python train.py --n_layer=10 --d_model=128 --n_experts=48 --experts_per_token=2 --d_expert=64 --d_shared_expert=0 --activation="swiglu" --moe_layers=[0, 1, 2, 3, 4, 5, 6, 7, 8, 9] --router_score="softmax" --normalize_top_k=true --routed_scale=1.0 --balance_loss=0.000772 --balance_bias=true --router_z_loss=0.001 --init_std_router=0.0251 --lr_router=0.00117 --vocab_size=8192 --norm="rmsnorm" --norm_eps=1e-06 --tie_embeddings=false --optimizer="adamw" --lr=0.00308 --beta1=0.9 --beta2=0.95 --batch_tokens=[65536, 131072, 196608] --seq_len=1024 --train_tokens=558300000 --steps=4839 --dataset="wikipedia_en"
Below are experts of layer 2 (counted from 0) of a mixture-of-experts language model. Rows are named router (the router's row for the expert), gate (a neuron's input weights, with its number), up (a neuron's input weights, with its number), down (a neuron's output weights, with its number) and show model dimensions 0-127. Each number is 200 + 40 x the weight over its row's rms, rounded and kept within 0 to 999.
After each expert's rows: "comes after" lists some tokens at least twice as common just before its tokens as in all text. This comes from a sample of Wikipedia text that the model never trained on. Tokens count by the router's weight.

# expert 6
router,170,265,224,181,200,236,241,166,219,107,106,179,190,193,178,274,262,198,221,203,161,210,159,255,182,255,182,260,249,182,145,200,253,248,246,157,164,228,137,186,236,185,206,173,241,164,208,216,285,245,178,236,206,174,163,246,151,120,168,254,198,167,202,136,157,225,234,163,246,151,165,181,229,201,242,173,199,265,225,217,246,137,232,180,160,212,181,166,276,211,178,192,192,144,195,244,254,227,185,195,189,229,267,247,135,162,205,215,196,257,209,171,253,228,176,153,220,160,242,157,238,257,239,224,155,275,242,228
gate0,155,193,160,110,173,199,226,199,223,187,179,188,202,219,166,230,304,210,160,162,198,236,279,173,225,242,129,161,256,202,193,189,234,178,229,137,150,181,160,267,275,215,167,226,211,231,198,216,226,172,150,226,127,232,216,298,213,174,176,218,230,116,233,223,180,189,176,248,187,247,138,175,154,191,247,155,192,181,218,212,223,223,153,177,232,277,209,214,190,290,212,234,259,91,231,235,196,158,211,227,154,170,110,153,194,203,248,191,156,231,242,159,204,217,181,238,171,233,210,220,214,285,217,199,154,223,239,214
up0,146,202,284,226,206,148,194,181,171,283,193,198,133,140,197,237,162,172,222,154,233,271,161,228,238,141,220,164,229,259,207,227,169,242,167,210,183,218,181,220,195,224,171,215,224,188,193,246,196,164,55,214,223,161,275,211,233,242,230,222,165,202,203,208,152,211,238,252,183,275,258,190,176,164,166,142,193,201,157,142,222,180,215,184,144,203,188,254,222,191,125,193,230,134,123,219,221,240,266,170,199,242,155,145,117,145,211,251,226,263,211,183,207,192,215,245,281,187,129,184,218,208,225,161,199,208,223,234
down0,266,206,223,168,172,140,130,266,225,253,203,300,254,212,196,168,180,236,135,140,205,158,179,190,194,261,220,232,192,180,185,133,197,146,179,174,203,185,193,186,198,187,188,177,183,220,159,176,216,162,214,169,190,180,182,209,182,271,145,189,154,185,314,219,275,202,201,217,137,208,107,225,88,189,216,220,145,246,294,247,236,135,253,160,231,211,241,169,255,203,212,212,220,225,194,148,199,181,158,180,177,232,182,172,157,256,213,283,203,175,256,198,194,174,220,199,147,199,176,173,174,179,149,188,146,148,237,248
comes after: "the ", "of ", "and ", "a ", "in ", "for "

# expert 7
router,131,216,176,190,209,227,261,204,239,117,198,152,218,151,165,265,208,225,173,148,216,215,153,221,147,241,271,246,259,207,154,188,241,243,254,157,200,151,120,175,186,216,206,233,244,183,240,243,246,205,189,259,191,192,221,218,203,150,120,220,161,127,227,160,158,235,211,177,225,169,193,157,250,184,244,173,199,216,242,231,210,194,229,189,168,187,154,149,250,242,185,181,158,180,236,236,207,246,120,129,186,239,231,202,128,192,249,245,158,239,224,178,249,225,254,154,193,131,220,202,248,295,266,167,174,243,227,272
gate0,244,207,174,193,191,216,149,193,227,198,202,204,189,181,189,227,201,137,201,182,226,253,226,213,114,240,279,133,231,191,218,170,265,173,176,250,215,201,160,270,211,237,155,185,144,210,174,185,210,208,155,249,183,212,228,214,186,167,156,193,150,184,185,166,172,251,239,149,223,199,226,207,192,203,301,209,193,155,214,126,204,210,152,228,257,148,208,235,259,195,213,215,220,289,284,203,197,182,185,202,254,199,257,201,111,225,156,207,202,245,189,185,230,270,302,140,155,77,185,224,244,128,241,205,132,216,215,251
up0,163,207,264,239,222,212,218,189,166,193,174,212,256,143,266,209,224,195,231,290,175,177,173,139,193,207,209,219,261,182,152,252,204,174,224,229,181,182,307,199,277,210,177,240,177,271,136,194,209,222,222,242,245,246,213,210,173,244,168,273,180,144,208,198,181,201,170,213,195,267,261,213,171,151,240,209,164,183,248,186,208,169,171,145,214,206,113,95,227,214,132,185,249,236,144,151,170,266,194,153,227,315,251,225,220,212,193,186,180,254,197,215,221,228,191,175,215,216,199,175,188,321,241,205,181,189,204,170
down0,213,219,189,152,195,191,196,227,178,229,239,202,137,209,256,219,200,135,210,212,226,261,142,160,250,200,216,196,158,166,240,181,156,187,202,259,186,260,190,167,190,141,171,177,210,247,215,212,106,272,172,119,92,187,226,194,174,124,198,105,157,260,246,201,255,174,187,183,199,201,211,159,154,218,184,169,225,177,206,147,283,211,162,261,153,203,180,222,181,223,189,155,194,216,189,203,248,181,276,236,159,199,200,208,319,181,211,193,143,191,163,151,201,270,272,260,197,241,228,180,186,165,152,198,148,221,245,255
comes after: ", ", ". ", "that ", "he ", "and ", "which "

# expert 14
router,168,251,199,147,251,166,287,195,262,170,155,197,254,164,147,213,261,188,209,154,190,234,136,215,136,242,203,241,256,212,198,176,268,221,208,191,120,165,166,192,198,158,248,208,246,179,239,229,238,193,214,223,217,145,166,281,192,147,144,238,166,139,245,198,132,263,254,183,231,166,147,176,195,185,245,203,215,222,218,224,241,158,258,159,163,205,160,178,237,248,174,180,202,170,198,222,261,206,166,146,162,195,200,222,149,162,246,200,158,210,269,158,221,282,188,189,217,136,226,166,301,255,230,182,186,238,252,258
gate0,96,160,178,203,241,180,239,197,136,187,189,212,177,189,233,227,206,193,196,224,223,267,269,224,105,159,202,194,140,183,194,214,294,175,206,208,226,139,214,181,257,203,274,237,163,156,216,287,202,223,166,224,200,192,175,192,256,226,108,235,192,215,210,222,165,218,328,227,229,166,207,180,221,185,190,209,222,197,221,164,208,148,165,168,271,218,186,275,223,159,143,237,164,218,197,246,159,317,177,197,209,177,189,216,226,186,182,155,212,195,236,155,246,150,226,162,155,231,166,153,183,223,251,124,234,209,201,135
up0,158,167,220,168,231,161,241,186,236,163,299,213,242,298,219,205,231,179,204,226,181,160,208,212,187,151,213,315,217,185,215,166,254,255,247,175,249,206,169,171,226,159,204,185,267,183,254,259,202,209,221,167,192,202,213,204,162,213,218,368,215,170,147,198,147,140,227,159,196,213,95,194,184,207,206,190,208,159,208,191,194,150,209,156,264,159,214,221,209,191,163,116,187,193,176,188,183,119,223,153,233,229,221,179,142,194,117,282,178,230,179,241,221,123,196,209,178,220,212,147,217,197,208,209,193,210,186,181
down0,192,209,228,207,218,218,210,149,270,109,238,212,187,278,136,257,278,148,181,197,232,213,210,168,187,186,149,136,155,242,175,198,207,205,217,156,188,219,222,155,240,268,261,188,222,202,124,216,218,193,252,216,180,237,182,154,163,144,207,232,176,241,203,219,183,199,227,137,160,233,140,226,207,117,203,155,192,161,246,181,237,251,174,163,220,207,249,198,195,220,229,126,278,179,205,193,195,182,206,161,242,161,255,226,201,208,186,267,175,216,177,225,206,195,228,269,266,207,202,286,93,193,288,239,204,168,252,120
comes after: "\n", "|", "\n  ", ") ", " ", ")"

# expert 11
router,159,218,179,134,225,202,262,170,245,174,151,163,198,172,150,291,246,165,181,142,191,220,171,166,163,220,232,219,210,209,162,189,234,231,252,199,183,219,156,165,227,178,267,167,250,140,228,221,251,257,143,190,227,162,145,244,185,146,143,247,182,147,230,190,153,238,208,119,270,130,166,149,244,176,238,179,214,240,206,213,249,156,192,186,160,242,162,145,293,228,193,205,225,157,206,248,244,235,141,191,179,199,257,236,226,199,215,194,142,227,280,132,244,214,187,190,209,134,243,166,271,252,225,201,202,272,218,204
gate0,198,194,178,102,260,232,197,240,193,168,156,209,172,206,236,167,168,200,229,176,221,196,232,134,154,109,179,200,227,264,204,223,250,140,181,183,245,213,140,228,207,160,261,204,196,173,166,192,204,248,179,127,202,97,209,181,196,148,238,226,226,196,217,222,232,225,173,267,218,161,225,181,193,192,214,56,182,202,201,140,211,228,195,237,186,295,236,232,224,202,194,181,207,181,154,229,201,189,178,154,227,162,138,159,199,219,212,188,205,257,196,129,240,183,131,221,300,161,171,152,195,311,183,174,208,231,257,183
up0,215,190,169,261,210,207,147,135,244,208,279,222,188,170,232,94,228,190,191,204,182,220,168,253,202,235,159,220,190,176,212,166,184,168,259,164,208,220,268,153,159,283,231,177,256,212,186,83,207,177,253,235,233,199,152,203,157,230,209,197,199,213,211,215,180,137,180,240,266,252,240,140,302,212,172,217,187,232,207,151,181,204,217,173,218,156,162,117,214,112,146,247,130,224,177,166,270,231,258,194,155,188,204,167,216,199,165,224,198,130,208,228,216,192,241,156,145,152,164,116,182,170,216,176,186,208,202,238
down0,227,170,159,110,213,135,248,156,180,228,115,159,154,207,182,227,184,181,243,223,226,191,211,162,200,204,264,215,225,218,211,236,155,182,201,226,182,173,237,213,159,207,127,234,228,179,218,219,213,191,196,190,217,218,226,195,222,222,160,122,215,242,131,193,193,252,222,190,157,161,193,208,262,239,193,281,238,226,128,258,181,171,207,201,206,266,305,205,148,210,231,171,185,278,255,266,211,246,107,190,268,213,145,250,153,259,147,225,204,199,181,180,138,214,186,215,192,229,254,266,191,173,284,198,222,198,169,105
comes after: "the ", "The ", "a ", "his ", "s ", "-"

# expert 12
router,153,229,222,184,247,192,227,164,226,161,155,144,213,132,148,202,214,223,231,146,191,228,149,212,188,211,228,210,258,235,149,208,240,243,221,197,134,167,151,196,217,195,223,194,251,143,256,204,225,244,197,238,253,180,129,244,178,111,160,220,184,151,229,158,173,251,272,141,274,178,148,186,211,191,251,179,281,228,261,248,227,135,223,163,175,191,184,181,202,261,171,152,190,150,221,224,256,215,131,181,175,212,232,237,168,163,233,206,201,198,236,173,248,247,220,187,211,168,251,150,232,252,271,149,149,285,223,286
gate0,168,232,153,176,159,170,194,184,210,153,317,164,202,226,106,199,203,162,199,242,159,188,173,222,245,198,202,176,150,167,159,174,249,239,217,185,306,201,158,193,208,206,179,141,206,207,253,219,201,215,202,252,199,220,153,194,91,221,259,186,211,157,145,172,195,127,196,111,135,280,143,199,205,199,163,195,212,241,250,220,291,61,206,203,180,207,192,198,199,172,199,177,225,256,217,207,188,131,189,175,233,185,233,216,167,190,216,194,225,203,185,228,155,209,217,206,191,196,281,240,143,192,238,235,113,212,189,221
up0,70,247,232,163,235,136,216,196,215,214,128,144,299,224,244,205,200,154,198,253,131,138,236,180,219,176,181,142,210,180,166,181,251,197,244,192,263,147,261,192,198,186,232,127,202,238,178,197,192,211,232,189,159,193,128,205,158,202,197,210,171,213,179,248,232,172,233,144,150,259,191,256,190,205,219,198,185,186,162,195,209,169,164,175,98,183,250,200,199,211,200,156,242,279,222,210,264,123,174,195,162,180,205,229,170,243,216,242,228,204,199,183,191,223,230,212,203,212,337,241,194,174,219,113,171,212,174,179
down0,107,222,187,153,139,204,180,223,162,228,196,225,185,192,193,226,191,200,187,194,224,189,221,175,252,238,207,244,236,217,241,204,217,142,231,177,183,220,209,250,156,91,211,221,179,170,180,176,223,219,191,210,165,207,136,129,202,246,205,200,201,133,155,174,223,160,180,167,186,146,130,220,220,209,170,170,173,202,252,206,283,121,178,170,109,167,177,156,181,207,216,146,189,217,134,180,156,160,193,197,254,189,201,148,113,224,277,238,166,294,146,223,159,202,255,288,226,171,170,190,215,198,252,242,249,177,120,286
comes after: "\n", " ", "0 ", ") ", "1 ", "2 "

# expert 28
router,215,258,179,163,183,192,214,205,221,187,181,204,192,176,158,246,243,190,193,123,209,258,158,257,209,231,198,226,248,251,172,170,235,175,169,191,131,204,159,210,207,196,217,168,248,136,263,235,270,221,185,229,207,168,134,252,180,155,192,191,151,180,264,89,231,239,269,158,233,161,173,102,215,182,264,203,213,305,233,203,231,148,188,183,211,216,194,150,251,259,178,139,145,171,232,215,223,224,127,209,191,194,189,224,212,197,206,202,215,223,287,165,290,267,171,200,214,182,220,171,254,240,256,186,170,207,234,279
gate0,164,266,199,246,145,180,231,210,156,228,193,232,130,176,166,179,179,253,193,164,229,207,216,189,232,201,253,241,235,179,248,259,212,191,198,178,156,135,198,235,229,257,251,117,271,101,149,215,283,252,280,226,132,197,189,269,206,174,220,236,147,195,157,128,238,247,208,205,213,208,251,170,226,213,178,211,182,279,199,201,248,116,207,214,161,193,216,191,219,173,134,220,219,126,217,204,183,224,157,215,202,212,155,299,120,220,186,135,199,160,236,163,188,227,159,178,212,171,140,151,171,191,200,215,162,193,158,162
up0,142,174,261,225,194,258,199,180,203,215,174,207,263,193,212,208,135,141,225,201,199,174,230,196,176,214,209,196,186,174,194,195,159,201,247,285,221,191,213,109,268,216,171,289,170,231,184,260,191,246,105,176,229,193,216,205,200,216,151,193,223,187,293,278,143,208,138,223,176,168,153,177,189,134,298,99,165,130,189,236,141,235,215,172,185,165,197,181,200,230,227,206,304,205,170,139,196,205,201,194,227,157,256,187,281,193,248,236,171,223,186,235,169,179,243,204,244,166,271,162,230,215,148,182,217,207,186,207
down0,215,163,197,202,241,145,207,132,126,267,267,212,191,184,179,198,203,192,230,208,176,263,225,187,207,179,202,178,191,140,178,153,271,208,171,279,125,183,169,194,195,280,216,210,215,244,185,202,286,238,187,201,277,197,267,202,207,234,204,108,190,163,117,173,150,205,275,194,207,222,169,170,187,197,198,181,160,193,126,215,242,212,175,217,195,300,224,133,243,170,253,185,189,175,204,193,265,204,211,196,247,198,229,226,219,275,269,261,149,228,208,162,182,164,228,206,178,192,207,144,175,251,143,132,171,160,113,212
comes after: "\n", "°", "- ", "″", ": ", "′"